{
  "n_experts": 32,
  "d_shared_expert": 448,
  "routed_scale": 1.0,
  "init_std_router": 0.0188,
  "head_dim": 64,
  "norm": "rmsnorm",
  "norm_eps": 1e-05,
  "rope_base": 10000.0,
  "init_std_qkv": 0.0249,
  "lr_head": 0.00528,
  "grad_clip": 1.0,
  "decay_shape": "linear",
  "final_lr_fraction": 0.0,
  "doc_mask": true,
  "steps": 9121
}
Below are experts of layer 4 (counted from 0) of a mixture-of-experts language model. Rows are named router (the router's row for the expert), gate (a neuron's input weights, with its number), up (a neuron's input weights, with its number), down (a neuron's output weights, with its number) and show model dimensions 0-127. Each number is 128 + 24 x the weight over its row's rms, rounded and kept within 0 to 255. Numbers have three digits each.
After each expert's rows: a language model's description of what the expert responds to. This comes from a sample of Wikipedia text that the model never trained on.

# expert 18
router:100124135147136134109117136125165170088123095114138124141142163132143118142147110118106112114142157121110128145109115114089141160136092122120115141131127157105129116134137098129147147126125109096144107111146125125097106152126154116123110069122117160147082138162160116110116151107176145095130107154129162107141144141125087156117130123100133128161117134143130124115135127151129118171103
gate2:132094154129088104139087125125123105147138089111160119133144164106110120125155149098127138094117173148142141164129076119102125115086138146156178145161089095131119134145130124122178135137118112160125120129149128184135124099107143137147154118149111109099088114116138122138169163092131104112130120138123155101086187108124117121158132124101161118130123150168105121154144124143136096155101
up2:129173118116141142072135118136116135100115130113135161119130082114155133094120147135142116154125089111115172101180135158154108131081144145126143112142173146147099102135117129098107143121103141127157116123082109128088109155197105104131050153099156138130159115158121117122130124100127161167162113137134125136114095141109144127137109167109109145109161090126136149137104109145139141117130
down2:130182176150150142106111152095144147116115142132171141138170141093119134165131203168112129131135088136108137144156086132112077133160119090122130112131149152145182131142138150148123115116121099129118125131115130095089096137150163109100133167148136152126177134131142127153119157132102141088101138156119121095078112157107134151124133100154118084116130140142094104166124102078112134128143
South Asian name syllables

# expert 21
router:100130122189146117106124157107134130131141162129152127162143144144055108151156133106153142142158112111154131144113146181112128138130106136136110129136144145154137088139184146121124129159130140111111107157121132059157138149150149112139122141140109134152121077142136141071136133177125157125140143093129154128132134071158116122139137100154133132161124100117127107119120093110136150121145
gate0:117130130154140157094146158151111138140132108145138148128168103171104113112126121139101122074129129105097090131142156095116149201129138156167101156163113170152089137113097100117098096145145143117132092116120119084147128096127124105096138179133117142147112150116102086113144107129130100131113155104165117124116136068118099061133100164142081100106127138131143144141089116122125159131122
up0:134124132091099092116103088125112129116147139120075110117134135121177146127120118138134142137103136113148117106111103105124095158115132135127132116120140095090126111129115128140128148130140132138132131082092116143078145147106144108175148099103107136197174102103177143124113140079113153131114132109116143141178145156168086165123169088147135131137128073092100144127135117147139153155110
down0:099081127130088094115147116151097132122124086130149123125120146135131114141117144086132134143133123166172143088141104108145104105118144099133144156157089099104163112136123102150163083080112120122142145104134132171110090141116144107123139097159122159140125102098130159103141134156128134136129138131126137133145162166147125128123115152109136105129145123103145135129120139145127151145171
Hyphens and -er pieces

# expert 1
router:154130138115155118135106120170158113150142089101088124135131134136132125138163140119136081132098183122145114092114122106146162062111149153134079126084116114123100154113167077119172106097120138121189109205107160109103091063149163117102180109093149150110165123122104115088125096146161125134119157158111109101071150140153133126097142098124141154166118151102101103136132178123121148142102
gate2:113129135142155122188122144169085138149170090118159115124104149155152135133146130076120107089151138140140147122115156120105166119154115101110105121122096162118116163129149140126144097125080148125164135140130146141082126128154130110105168170149118105118085068132140150152091119141138106090080118115114114117083115134156142118129115138175122159104092113129116147131157113093119176159124
up2:139121138122142111141111135069126124136135166115176129103115141134156117132104116133071117148143100144141128161129065144109103159135124106123110103176158133135175100140112102131077184159186161115050114133130120149120084136118165107173133160109161122121182126124171135097082114117146103117151175138102099091169077118122121149138154139105169130124087117133136135116133154124169134109125
down2:136116162107131094076149146161143153114147127108117117162119146096153124109128157116146145105101116130151209135155118136119136083126123147145151144106157120115080117142119135137134148116144139122135135110111123155090098134122148097125104118109156149102092113091151132121144139166106128104158139130153100104123158166124177145078116076150125080139160147167132130126109126128197116142115
Semicolons and word middles

# expert 24
router:093109126124145105103119136118138141141126162095097164139109136116143192074103122122136129133128114146094134058116151119144104147100141152138147117141126113081132149129081125114127170118153139133149118165132118126130111124135168135156146096140135128136099129154101086127138164095100103100098097127125165156087125071149137142153111114166151108111143130093143132091126165169159143129141
gate1:139164181148066134135122135135140116099146187117114153150124140128168103105125118137122122085135135099136123129121144163149105133143127124162089160126107118171179115171153098130133120159102158118115147102166102102142124135131114069160132133132160138136144107140184125142168137131127130097131174146123104111102137161131125101097091130161122150092120105077098121120107160114139120113129
up1:109100107101140128173121077153117147161113120132148127095120159105099139156129102122082110143151112145095178150095197092167125098093151135123140125148139109126125113131094153166127107109135171122153133094080143132112090146111123125111172127083105122160143117103133158112124176118128145130124138115127102123124140101133151132131150104102058122152102098140122163136133161091111151156172
down1:129109133159102100112158145144111146119116125148138158114135105099129087098120108116126109113113105147121139145123142159088105126118122120111124122109137095129184093138126128159103108105137153106112114109152111151124155157148176125141167164121134138127135130129157142137148090131134127139150191116139082110173166128098145115171141099123134113168112166101122106119143109137128119136183
Geographic infobox data

# expert 14
router:155141105116148153104092151163130156157101141081115103148135134098144142142133136154128137164137092134123123115146185125109148157117154116141151113131158130096113082137095136119089119143165108142106167118139097128147126145120142133124144140148127091125162149127142117122147111109144164166128160133097118128156154144111127104100163104122125118112162162119160158154128131103152105090065
gate1:122117151122098123146129107111121100147122109115141127121133117123102095088139141130099197159134164117130155119071105145109084114145201137142083106146121159131154093100132112092134107130135105118179099141139101141103132138137138123126151103146124116132151139105113077132115134160154147155127113158140073094111133088131102086121141144156164116096122122140128104144116096139109107159164
up1:150103125109112151152087122108123135138177084116142116116165088096162138114131147136130135121115107114113127106144142147153102134167110127084130126082146130077177117103106149146146107129094109155111180121160136139091115146098107142146114081128148098089145158143119109125120080133133088186179135124140148108136149134184112125106130111144126148131118117115136160118145125115158121149163
down1:149109092129176126157147080145092134139109144146119109136105133123110137152149162077140177137108138108113083087138154174157078130112106101180120103201181074158165173059123113108121120142093113124122118118161127116150162126087124157120115119145157147117136092103128089148114150100106086163078133129146141131133122145115116143115114111178122150120078158105145104108137154136117143097118
Numbers and sentence starts

# expert 20
router:139102071131133099148116137139143119115139120101147091121120169122141144156102129131101124172122141144081158155113118154148111141154144137141095090128120150141126128123099156132138121125099135140120160168162163126150173110136146092164123150129129105143130149154147119117151109137118146124117156127143124134140133132126141124111120089123131133108123169134179099141136122115148134138153
gate2:078079111112088182132119147150136138109134150148154135094166108144117121150071097112092128114109179118152125135102101103121114134089143170148065099124133144135133115101134097167138141133104135115117156112092115134108117174159135120121116125119166078175140111133111160155149103161099113124121123106151142170108067101113083143093111147106132113095123094132155091129118154135103117148109
up2:115103097145126088144119120134132126190124126152100138133133131104128096143158136119063125100111145147124105111137144089178164143149097120144154144171096115147119118125146181105127097125123136140156142169122115132090111122139152137141152158142087162149121147133146110088156122070134116095121132131121141099139133153165154123143146159114145152141127106154093167105094139137139174137152
down2:123136150105109118126118132112105130155152111078128101108119075115120116110131102150147118138104100103114113114118178129143133112087078097136168158055145073194176114123147109092134121134124149117118186093121133143118142115134148146132129105133157117148120193116080103142123155147153083112098157128111153142064121062125091181076125130141111138142126099133105121117086121121096110136132
Prepositions after verbs

# expert 2
router:153136104120146148105095156166128150157101142082121093155133130102145151144128148151128143170140102136124115119145181132107151151112161115147155121129164139103113085141098132109096120147161107149119160124135101118147120135125141133122144133148120093134156143122146116114145116105148158161130162130106115116148155147101129097094159102118126112114159163110161163154131138107148097090063
gate1:144137145148096154102147176154123153094100130136137100146145070096117100097132131131130118125140144097087120082138136123147114128144151144114095133136097113180146140101131136147087102087105133103139124152135165140125123127120092130156110103118113106112108159134119123105122140144121117142160165167153151136153111123096115129134097120129129083148121126188120153162149118093148149151101
up1:132111109105158119162124164130113109167049121142149084166146147127117110126155122122138128123134172115129090178142113137115143131116148126126209148136123164130145152107143106139107113153138111103149134161118136129072174122159082150149119126104074130126119125139140132110148160151103115109147114123160131132064115153145106120125144129144112111140132114123154095158117128119116089116138
down1:115116155141117160129127116103126176155165157128121136129124150153127112119120131119132123136165152143105183086153129126158093119150129140098145138131120105123096127138085101161152107130110153144156089133115176116115131123131109114100161120145144065092120157150103112122133212099124161131078116128157145120079148075094106106135146102133105134145108146086180137123153163124114155175124
Numbers and capitals in tables

# expert 19
router:149119151160118121101149118090136124116125130153155120109136101147167112084150118115120166103134103170133162109137167131100134144129088121122146148142135096096157134146152149126129110141097088112107143110131155124122167125110145115101086163129126143139083147150112165122131181132109130113137109106093112112098168129136125117071100135117144169153148104127141106136120105160176108123131
gate1:163137137089155093132133144072171144110132107102136112154087128144142101128160132129144139065145087129133149165140128167157071147126084143133141180155132137135127153154115119146167119119131134150159102133169128115118129093126118106129134076108113121151125104112140092119123107104121121175166102111105074069127159111148111106100124100146138119179102148147145118094129099118137117105116
up1:130131120114154115123141125074142125111104134120154107147128125161151176102183148120127169102147138139139148166136136077115085155112119171131129168131089124140148142123139142156143104134120133089113097116149112180123104116107118123131122076127106109131135075085118129111144154091120176155132117151116104095154143137135109124078137130103108165144097108113134129138120134083120139100160
down1:148113156068148136137146181142120112146155152109118151082160120094180123150117177120159121133151102120081122134112121129151135079111103127117139139137103120158165107113108151127150122119054130121115144087109138147135111117115125125136146097159128097140137137131125085151105113093137128137142134093144179137123110090139114118155151143118132146142126112124135108132139110146148124160124
Biography openers

# expert 17
router:139146149096104158141082105126138074107081167133133144125121155124179084154107125124101113112123152170097108148132070154132063126163117123141159095122136147125165116100129176159094166109104150175132148087135114147125111109170128167137112128073098092156133112130158122123112153130125090150109149109169143148136109128073142143091129168094114132114138102135124108106115094131108085136155
gate2:106099116108118090112082131081137141133161141125177147132123163179164132172094127108104098096108174103129143170145133131136121136132113152146109105133111128136110146131165133163153124160100132149176119115130129127137080115127110140110155110106117108123134115137163169173113154133126122135137109119138119165171082102138119179128075135117133115104108172128118125145146109129125124110143
up2:124151162161149108148146131145128112131123152133128126120089116088135172105133109122114101112122108146123119107145117150097122100132128124134088143095143126121141114133118103081136111130103120087095126128128110135091120153100115105124137138109131121114142109121089147090139136103118112143154150147133123142116189139114156114138135171143104107159161115126140128143129144087144132150141
down2:116111130085101134143121106109134084145130122149149095120113115113118117116131109158127160155085101123095196103159112143163124177129129125087142132095132121129186105113122158106117152141131113135124115167133108137097125127098144112133158104169116125143102119141105133156166120106137141130149117103130146115118130134120107145177097151159143150134095148135156135155128101115147134115166
Suffix pieces in names

# expert 22
router:102112152146151095160204100097136121136116110132124092117143137153127147126097126126117135107117154109108145146103144158140088076105140122114152166140139167115131130156149147085140133081120090128136116141099144111089169182142141099121155148129122142131138115148108115121118101124104072132127133099143127095120069157141099148188108175126116129129135107159069107141127112107153128146094
gate2:158142137124153151152132134097122134124083128133106126166161148071106118119093139140120119101140140134094086113082110121180157123115128130123115102127113138172126134126146132106135176121128157092146129130078138120109127094152143100138132141131133137180111119110097088131158138161156109140175121147139137093097108141164096135098117108148143152134134103146131091112107127136166101108186
up2:078160095153105119121142122097123100127123191147127135131080151179131118180109135104118097148131122100191125143131103165134107129133112102149078160125144109084131123112119123169117142141152144117142183110120113156127131154116135087162157119100155122139163113072125142148119144103147149113119129167150143127148194141128099110112164096162128115096118168129127096115117115143095161085156
down2:105170179158133098124108134179097149097097150130155171116093120143138184123121114141129147131141109122163089119115120141155148088103090123107097164161147132139103137108124117088108126079130138145180131117083127119136126149133147150150113090111121112111127132134160155104135141116126148134144103100122122127099090074168147128131110085117111147116158126150096110101158156076145099129162
Letters b and m, in

# expert 13
router:153129106114156150093104146159129155152108143088118097158142131096147152145129140158128145171140105134124122104154178123115145157113154117149151114137161125089115085130093140118086120140161107136103162120131094122150126128119144132129144136147127095127158153126147112125149102097145160159122157142099113123165151137107140098106159111126134126108157170117150145134131135099142087084065
gate1:119099150093143112151132092150089154144126115140094178110131114157126131150096131119128175147154130129144077101156097151123114093106148162142114133120160131171110105123123117147148184146193138138125180137137119130160151130156130142107105131101101171118155099105139134097093197169122113104122119118107150064113138155129122105175122123143149147111121136150121091157157174172086132114185
up1:069139152134118158120130105134111131097148124110152154158130130178156105138083095116092147122146133107108131130140154131138135149127106074142116146130157117098098119118098185124148113114086161151142132150116134147126125134157124140153105112105143137093142129145126123164156095127130127127135121136133063133150123155135098151049081117154131132147114174098137124048095122113159085132131
down1:119121142106144133157142125123111117137139104120125135097106152071158133137151147107151107114165107191110118104133102115124102139138135167136088111104133114116086108138131192164146142162069110125147142154137104157132131103161124113113110138105127133125098152127139163121173135118087132121161112131118130171115164123141152089172161152122157110158153085155166119076140140136148070115118
Spaces before numbers

# expert 8
router:142145083106152147101110142155138140171128126114112109089156129099149131143123122160135133176136107131118134110152180100113119140115153080135148113143135146097133094114097190140034141132139113107111144115147116124141163134121108133097129103134130090118122195123154116167130151069183158150133155131112123128158162129118141100119182111145159149112148180105149137124127143090146124086074
gate0:168140150145096130131121145109104080109135082090132125109149107141139162128081162126116122132165096135095142149139122139102100115104172164198120147146116137104108135130172114151107143115154112137120131110087154138126122107102117151128123146140173167145102124093130091113156120085127143120144123114154117133111147107144105120197114116126111145102154101129111120112142137161122149156169
up0:098145116121130128145139128129160141135098136122138089136124121083097106105128133108130129148052135145141155081099128141111157109161097108073110178121140087152137147120185129116151138141107139133121115145183100120140146149132129113105180159130090112127145101118126140119085134146124151155120148122114112153159098136116142115071128105126129156169091117172122156136155152113144124084082
down0:155106138147140155102085134154153113123090092160147117105118124115122097105114134166095145133126147081128109119130129105137123145091120143147151139084077131191114118157159154151145117127094117180134171096117148113089128129134116100109138154149129164115152102162153127122113188068117172159150141113081093116120176161131115142156157150143111122128106129114126107102126142155114100135144
Table cell separators